Below are experts of layer 2 (counted from 0) of a mixture-of-experts language model. Rows are named router (the router's row for the expert), gate (a neuron's input weights, with its number), up (a neuron's input weights, with its number) and show model dimensions 0-127. Each number is 128 + 24 x the weight over its row's rms, rounded and kept within 0 to 255. Numbers have three digits each.
After each expert's rows: a language model's description of what the expert responds to. This comes from a sample of Wikipedia text that the model never trained on.

# expert 12
router:144158134121167114143109130123127143121115110115160111134068121112179101101112126129102128098167196180139140093148124111128146119122174148152099160139104138190134111108154140142116126136082123149139149154096076106134133115121103138117126138124118118106106154156122133110093096160118132106124105128144127118108134144144172177095104148140171141102133143078120135159160136083108112146134
gate0:181111086106163160118187138146125125107129096110135178127141112161183110095128104151123125153107126135146082103149150127164175140124128118138110168108150129115115124097106126118141117153149168140153153153141153137115132126144106145147130139080134123164083118099113133126153111136098114127132133109107203149103125112116133093160109149128110124131108141087145119192104128109137112107101
up0:146170120112169128104156148095130122127148185155119166131120101119168142149157108131158133112149161127118061074130164096102158128163129132123110108122124123109143123159123112122126140161117165158087130126189128132118112104115119096122121110110124159135145119152100132137113084127129131133118136091078129113115142092136119123143099154166096128103129177078146088132115147119138100090106
Description: Sentence-opening words and determiners in prose, such as The, He, His, It, this, the, plus "= " starting headings.

# expert 36
router:095115147130124094136139126112116145130125188120105126080115145133113121145135112112110157070157080157123144130141118139110128139104154091148120147136123117137136111131100093145108145088121109159123138160122075103154057100118131174119128151113136102161165140129140198089145115129129135097122140100138189101111120143128094115090126136106145113136115131076117128122154133136138082141150
gate3:111148127140118144139109116105106120136115195095122149111139128104114095102137126178139129136151094196126111158140164154104116117134179126110152096114136084154174129154124114122131119074109126113161139092106096143153074149080154144157126139127104113099143134163154161108127138128106130136152126108131120124124138170112084114124117134108107179141133122090077114140137127121093100135119
up3:109158123150121123171095139121104122156113157115118157124169125111113098111113147180158145136181085180124126135120184132099119128113158146107119096129116096140142155126114124114109132084094117134158149143139060132190122133117152152161110162127104123100103146171142168087134140142110124109142135117135118163114141147110111116111099119121119145153119114086094129117165104124104083133134
Description: The word of and the, plus first words of names and phrases like New, Early, British, County, and the -ate ending.

# expert 9
router:110152158127119120154153098102086138102094173126126118143151138130114087132136178116108134133168134143184112118123113104119148103134188105165126139114160114130150139133126129158126113107094154125113090132123098114164122118104117138121148129091075102136105105183158137075155127147113156139114108109126123095139121146154110150089110103151144170137121130117152103131174115095145088177122
gate3:126111166073116160112111130118136155144122110112145176090134133144145095119092150133145144129122131105115180127114155150131131123137119123129142148153209129117145158098120088155169144135091123137101120121130123080096141123149120178141100167117113118102113165164097092131153120122155151138085149126114096120121100144083117112093155127116140133195123114154101141109137119107159133143109
up3:108111141162112141110160077154129115099158143118163127133145126125131085158124130113106107140117154103103099161126128143108143153148100133116114069122074157157102131165127146098098047137103100113144134130128138130170116120093112099108115128147145116131135122093165129133089110134141103116144119120133124102162146092171142139124140113093146125087108079135104143139122156089152073109132
Description: Line-initial list dashes, slashes and ampersands in names and taxonomy, plus first capital pieces of names, such as - Order, Paravani / Kura.

# expert 43
router:148081108130151135116100145118148125111163169127167068128126153133139123087139167100101150153112105187151150113145090154147121137133169126112122112069121122172120088121171086123139139155144121120142126145101130138112137141148135097150126157113109118123134150119157154088107119174128130120135138120148135112155132201127092160136134150124120167121134131120082122168117101112105128120171
gate1:108122147144139125094113107121091151110135088122110110158140113120148168101118140147086154078137121130118145137128109132138140136148085122118123177119127128122142163104118139193128125147173122128133106105145112126104122145107132111097090127142148125145102106178116162121079141144140137088092108167144135107141100112135146128121111097129111098180218189164124130136143128145114138137147
up1:137142120150153111136145106117098125128109111145137137156139112127110119118149096125164120102116161131142145143122126118115138107082151130121058173111133158153111150106165112125110116099140074098156145130090096088184114126092140120163155093121121116145132149111086129163086117167112111118130123137106082123117162115128160131167142101124124120101149130121130130155114163133084157149054
Description: Word-final noun suffixes completing split words, like -tion, -ation, -ence, -ment, -ing, as in Competition, sequence, landscaping.

# expert 42
router:158121128107119126157140165121114150141164133091107108118108146104154115118137162118098110133150093128122137100115108123143116139125155125154094141092143174127153140117122109108203176108091154141161131120100131111119121105152126124157131132102094135126129107123195129128087100130156178115152092112172108085137123128122141156082171150139130105112165137125164133162118147099092149151155
gate3:134126132128083137136129144131182144108090142138133158135114116181096150168139101110114144118119155134133102128116080177150101147151121132135096136127113129123111144122152152136098105131153133104096123135168159096095146151087133120129163099082113106135108135154082137136161127107098116128160184142115156092096138127129151103096106137132123140136123162131145097112167171158170080139093
up3:145126147124140129143166102116130116111082146108105152122119119136099152124100095130115146124134112135138082121090134130151124135135164146170133142115147118167091169132168125142144112119169187119086131123109150127116103126118131104115132109089130116142153125182113105126147142086134113120120160135130135101090103090143122065101144122137090147158129118082111151127220122134103132154095
Description: Word-final pieces, especially plural s/es and ers, ending a word before punctuation, e.g. err-ors, collaborat-ors, Arizon-a, writ-er.

# expert 57
router:197136128100116110139136151114143124097133136113127141156108152112139070127113169115063098096114158117126142148124123130134109115173121126118094096140124115111087173106139114152114129156136162143145131122115074138111125093146136157141144143123114093140119123150149103158068106136122138100154136130110141080136097144136154140068086139127139152119155131122164114118098100087167130124160
gate6:104112085111149136098129147122158116161146127114074119129116131154131116119109161085133139109166103126168165099150095155130108102113143130123152133152132121188149168096118120132116138134088070189113109171153137126156121147095143127113150138079127141095102132177090108171123116130101134151121138089161123188102136158142128116134150128132147110109129116124128116167117134138099127115110
up6:110119090139114114150135132122121115117128113097094086092106150130152140166162108142099117111169173155130171152127125127121139167114160078148090122124110106098156128163137154140118114138107149109140120116144073150134131108071131139106145095165087088109140106107119150123107113138144181136099126082120127092133141076122130086089137127136152111103138113109157109135111105130077124132149
Description: First lowercase pieces of ordinary words, such as form in transformation or formerly, bl in black, th in Cynthia.

# expert 25
router:145137143125150141133133146086143140096163166120104141136126136119091132110133168150147131102095126168148132115143132108143119114158105119152087134138094128138099119081148064185123108101131136111109090140083116098157092106113144105109142141126096136130128138137126157146109122159136155109131091123151160132141120135092152187111150118162113172090153118133144111160144143049138105136110
gate3:148168096089184158104132120135169167092163107126086106140157115153103135111107149150142111147153152122135138102165131151185124139117119131151124159120147148147120174097089125137134092122125144150139139164094158208131112106170110138140111139081152124136126137119100123108111106152106141096106123108126151147100156134144140124133125130129133136119078151128142119170103117101175131134111
up3:112049135115083081129098132116130091143145134114124124081108117129143146146124119125098122124147090160137108130109131123128171132109119087155128102143101125117103081166170169133145120121086090130103074110156133101148133116144128108117147131098098138098114160124121112118136134128158109187120155109115121127149104126121081131092110159139104152127166122112124142104173100178118112115130
Description: Heading markers == and ===, list-item dashes and table pipes at line starts, plus sentence-initial the and The.

# expert 2
router:141150098147147084146104138088130168148097127091107090102134140116078127112127187112072142146137144168124172134180115148174160161127138106165130094121150144100123084139131121139105146135118149136116091108131106070132125119148141144141123154121043096155141108136113122138105109148113125139109123121170105117110082114123109157141106123121138142118148138120143158127149139124131129131124
gate0:100170158109113111126128151150095157174152103104083079118104113116081138155126116125094132099118152138140154131143134108132098110159120107117111104142129150159086179155139153134105122116134146128176094166117080165145107132146104116113114108095130131114129169103124124122115160132094132187124149106116102136082115121141165106136132179136160157118171139138140138131146144149166144141113
up0:117135100087059124140123140114121170127170147179132111122132139140088126115152118156128078148138139133120115123131162092091087139109108136122141131141093136120124118151107157099133133136128139144129115121138129137147095177100069142150129147084117116097134156131105158132110130140132138173134109119125143134125159144125104118138147149094165120117067193092133150085138092148156109084112
Description: Pipe separators opening or dividing wikitable rows, headers and cells; also word pieces like isc, ac, tiv in San Francisco, Priscila.

# expert 39
router:140148135141129107162144161120142134111148136114116099130129110128163099095158112110148130180159108148094144166141137161137130132155133078147095114124105130167161071103163091131172094115102134159153135181152145099134113120169136123152104101120112126130117093152157134116123062160140127099118109121164125123132126144136105134111160149182158166140132102107134116132173130117144164152113
gate1:103097122085125134108120144102110067157101113095141110126174067112131129154094118131141118085138112151102140128122053136141165141145113117143129089144100137123138117110113139128150122136092146098111111140118134137180108178124096092119136113111144136151097160133109117155153083144177114106108130106111143119157062132116119119126101158128146160126113130145131112146168139152148131127164
up1:142092141104142105128124129141113123166124114099175116103132092162129106156062139105117114100137118121118108093138080106160128109150119132164134093153081124138140113127102105144146110130146126120092155140121100165150110149090089118154130126119136140137099120135157085115141102132132113112147098119085131105130071147128120107135099152124160158160137095071140104123158167126174161169141
Description: Double line breaks before section headings or new paragraphs, and heading words in infoboxes such as Career history, Career information.

# expert 46
router:106079140117131156152147104120131156136127133069102122101131113081122087152166146124070121131159153139155127154150100131124115112116175119149111101120124110125101115119116123121141117097102163155112132111122125122155109133125152162155135119121110094140176096123169161120130116149151175132137153116185136099138093162130106158095125126150145153103125128099150174177136126087111113144176
gate0:110053144121130116097121136134145169119116110036126117126156161101119136121155157150101135136129097128129164122130150135112126163120102137110112087140112155164141147100086112146124137101142100145107130178120134101094115151099132145136111169137152160087116124103142127163109155153150148110112136135145116099095093107129130123100175143157115155122139125101103117175151109117134133084149
up0:142194123146160140176132115142111116144154155190117131138099102162128110143108083107171158097120131123119077115139124140171166123132147121121131162112154140082119105164135133106149103152110157100133129099147137115142119120144120097120125093086137111155160160185141139101141100098104103137128137098104104138149162133145123118127091103100143105128100138136170141093108153139124130170115
Description: Last pieces of words just before commas, colons or line ends, as in company, Tracheophytes, Isaac, and ellipsis dots.

# expert 5
router:160161120122145143118158078074141155144106102108128120139095129127134081129113112157121150092123148131161136145132111140110138140159128097177106115103105107173147128125129088140178109134097130119107099124091118123083082110112143145119138158102132109111140148137116119127130140141093121181151148126113206116160097116122127126144100137127142126158154117089121144149128104130151127148204
gate0:122129113119151179089141127115164121120112181125117145104101127125100156154103126156100141124139128141125154148142131080104107154112087132139144181152127096107110107095179125108139121100128101111126100149083105125132119134171149101116142099108196118106122119115116115126110127158110080123121144106142127151110126122119127180130145181127178082108136128131094151134163141123161137108173
up0:098141146107148141114155134116165143093076124100093149102155157123150129101122130104149138141155160122186104121129192114120131132145098126180092122158109095148096134115119093156084088120111131129112134158131148133115173105165134130142165128113123190125120099131104136108109116103075141147136146126136117099104107172103124115160114125151074157133107123139130108151150095146140118124132
Description: Commas and relative or clause-opening words that begin a new clause, such as that, which, who, where, when, and commas after a phrase or place name.

# expert 10
router:155103117112171146158136119122142130107154172143114117136136139128116170134100143116109128103084130122145134101146140111100140147121113099176118134151161099103147107184114111134172131172120170167164123115158072133140094051128127153127143104139107105122120119121125149147165087141136132172149117134112122096163105133126130136112142135130162127109161145147175137136121095137154154137187
gate1:141117145163121141138115147110121195112128124120160117111182131172100135116170158122127194148093159126110122077120136149112162102133130134140119165130118131132164115151130147112111150118172114154085151177134096127123118090151169146126121110160144139163137120143102096143156122125106109127092177146095171126131142153105097141096136168142138128114104114074131129126125098126108113102127
up1:140112120119132119110103122157112173136112172142140148167164110148100099111180129142136203137060106117129159092095138121125123113104147154134111142139090128126141127171102135074124132144134131168111127130114114125124111060165143117140123115123128116172161174162123128137127106114156123144098175163154150134137132147140120141135136139164100123129116164116090120117123111129136109075143
Description: First piece of a word, often a capital or consonant cluster like Th, W, L, Ch, sh, as in Through, Thailand, rural.

# expert 51
router:124099125116177114138110135114129169095141152141113166118094151159150138097136111169100118113137097149111151082135164106131152134105169142140084127126134149143131129102140079128139158114134117116130134172089102074145102093166133145158165130079109092112154152135136151107162084166122156129098099111109139108130127148107089136098126124179129153140125133084134134140161138129101131158136
gate1:112119127074131113113133131103163137156119129094112122124072136138138119114134121148143150108154139129085105114150126139138109120119126149153139122184119116137116118141079112132161098091066146141110110131112118141115095083115123096175172175100149137148118163103108109170143164106135118170117154116183128113082154127091100115149107138100095108135146128092094148127116109120105117137164
up1:123089146089160115114158100102167125161111085115131126113088137150120115125117147121133154112144143149073131130140100110144116104125140107162141141168128088112127109134084127126131119093104153101125133121122117108130095098133150114149176203082155134173116159081123100147128152102127133152165146120178137128089154122098112135120111128087093093113146117090107129138127117133088124136150
Description: Whole words like General, Grand, American, National, also, plus word-final endings like -er, -ual, -ering before a noun.

# expert 55
router:122120167089157120141128096126109143109116149040064125102115142093130111127178130138139134109092096154111155129154095141146160139105115100152109162136137143147064117116119136118108118118117159107131093127126125118141103088112144111141122137087115124131135119141139113138144118158165162134172145096169160109110126128136147148090140100166120148125171137134152130159116134099167096114154
gate0:165127111118133129117122102149125129114144116108109113112168117122136108112112145162111130131117143109129092064102130151128123130124095131162106120096106143102100145111120115139121118119142138128118150130105200137109083126163110116120129115145089163123117125129147153133164128147118109117124156170086177088074111162137108129088115099098099118133059082151116118162169143179148105110114
up0:147132131133099112153123106112180092112131163164144118141129171091122118119128133148149108155113140124172145149151129097144165161125161126130188128145150120148131095139120138145137106143110141124142151123174113129126127111104141145113153090122098074115159154155100112112109125150138143116119132105142121164147109145150141164137188105115154160095163137158124143127069093082171174107131
Description: Periods, commas, apostrophes, quotes, dollar signs in LaTeX math and decimal points in numbers, such as 40.245 or Bowie's.

# expert 38
router:161115183101131091137127143124136129118135164106129130128154152097120089107144179138124113155127094111103122120137062125134118174082177102164089147093132114111118121112131114130166149136136118176130118126098132136081117120144119154173127115089109127119134089133202137120134103174139127126140124124181128096139133138106119160116142133154125157117163135114149132151106120098122103150165
gate0:144136108144114128131141143121111115093136133132177123121109143163150152110102116118187180110158091080166116148184124136153126105144141147146133086119122102110138149137123136108160135139182108144142100118176109146111149117130107152138104099095152124128130170134112090165144099128136124139100107115132085110195107113115109166111154113130133113128128078171093119110123107110139172129144
up0:143113102174126096144107148130132128068144171170127141109123147128100152141128163111112143166133085109130158150135144106117104076113133137167092112132150148100132123150137112122174119138102129142148155077149098172134141111122112132126131162100097118128131088152089127133157151137162138161144102116123148130109078133081092140102150166133090128127144138149124077158116128097154164128122
Description: Closing pieces ending a word before punctuation, such as s, es, ment, field, ology, ity; also closing braces in Area^{1}.

# expert 37
router:124121150136142138144136170094168171084132133144119116124096094110121118132099139144118118120136156144106123166150115160122121146156132106148116152110137112136144083136157126142144171173143159152141137085132105087122115074120140145157193100103125132129145128149172162113127141143108181135121139111121112105169098147118122163100144129149156123129156093135171162152118124125083107141186
gate1:134093149128127129122114118085119174134110129129108117120133056091115129168153141145126118115122103172133112102142117085101145075120170127126146120122088117156144095105154120127113150121088131177147124113101144151156098134114137121185131155075132121104188106130095125106148139128144176152108112124136143131113121141150107094080145113114146104124140140090127178123119129145137167148150
up1:140107109144136145115133139124143154138123141122123119140147119109131095129129139126086117160172079130115162156130182099094139111125071124153129119166117103131139137142174141135149111085185157120116157147100127147188113151126114143122135195110110124146127093085138145104136098150121118121122115104121136128137151189154092123099114126145078109109163106127146151115101155163136159105157
Description: First pieces of capitalized names and words, often consonant clusters like Bri, Bre, Ch, St, Mar, Li, He.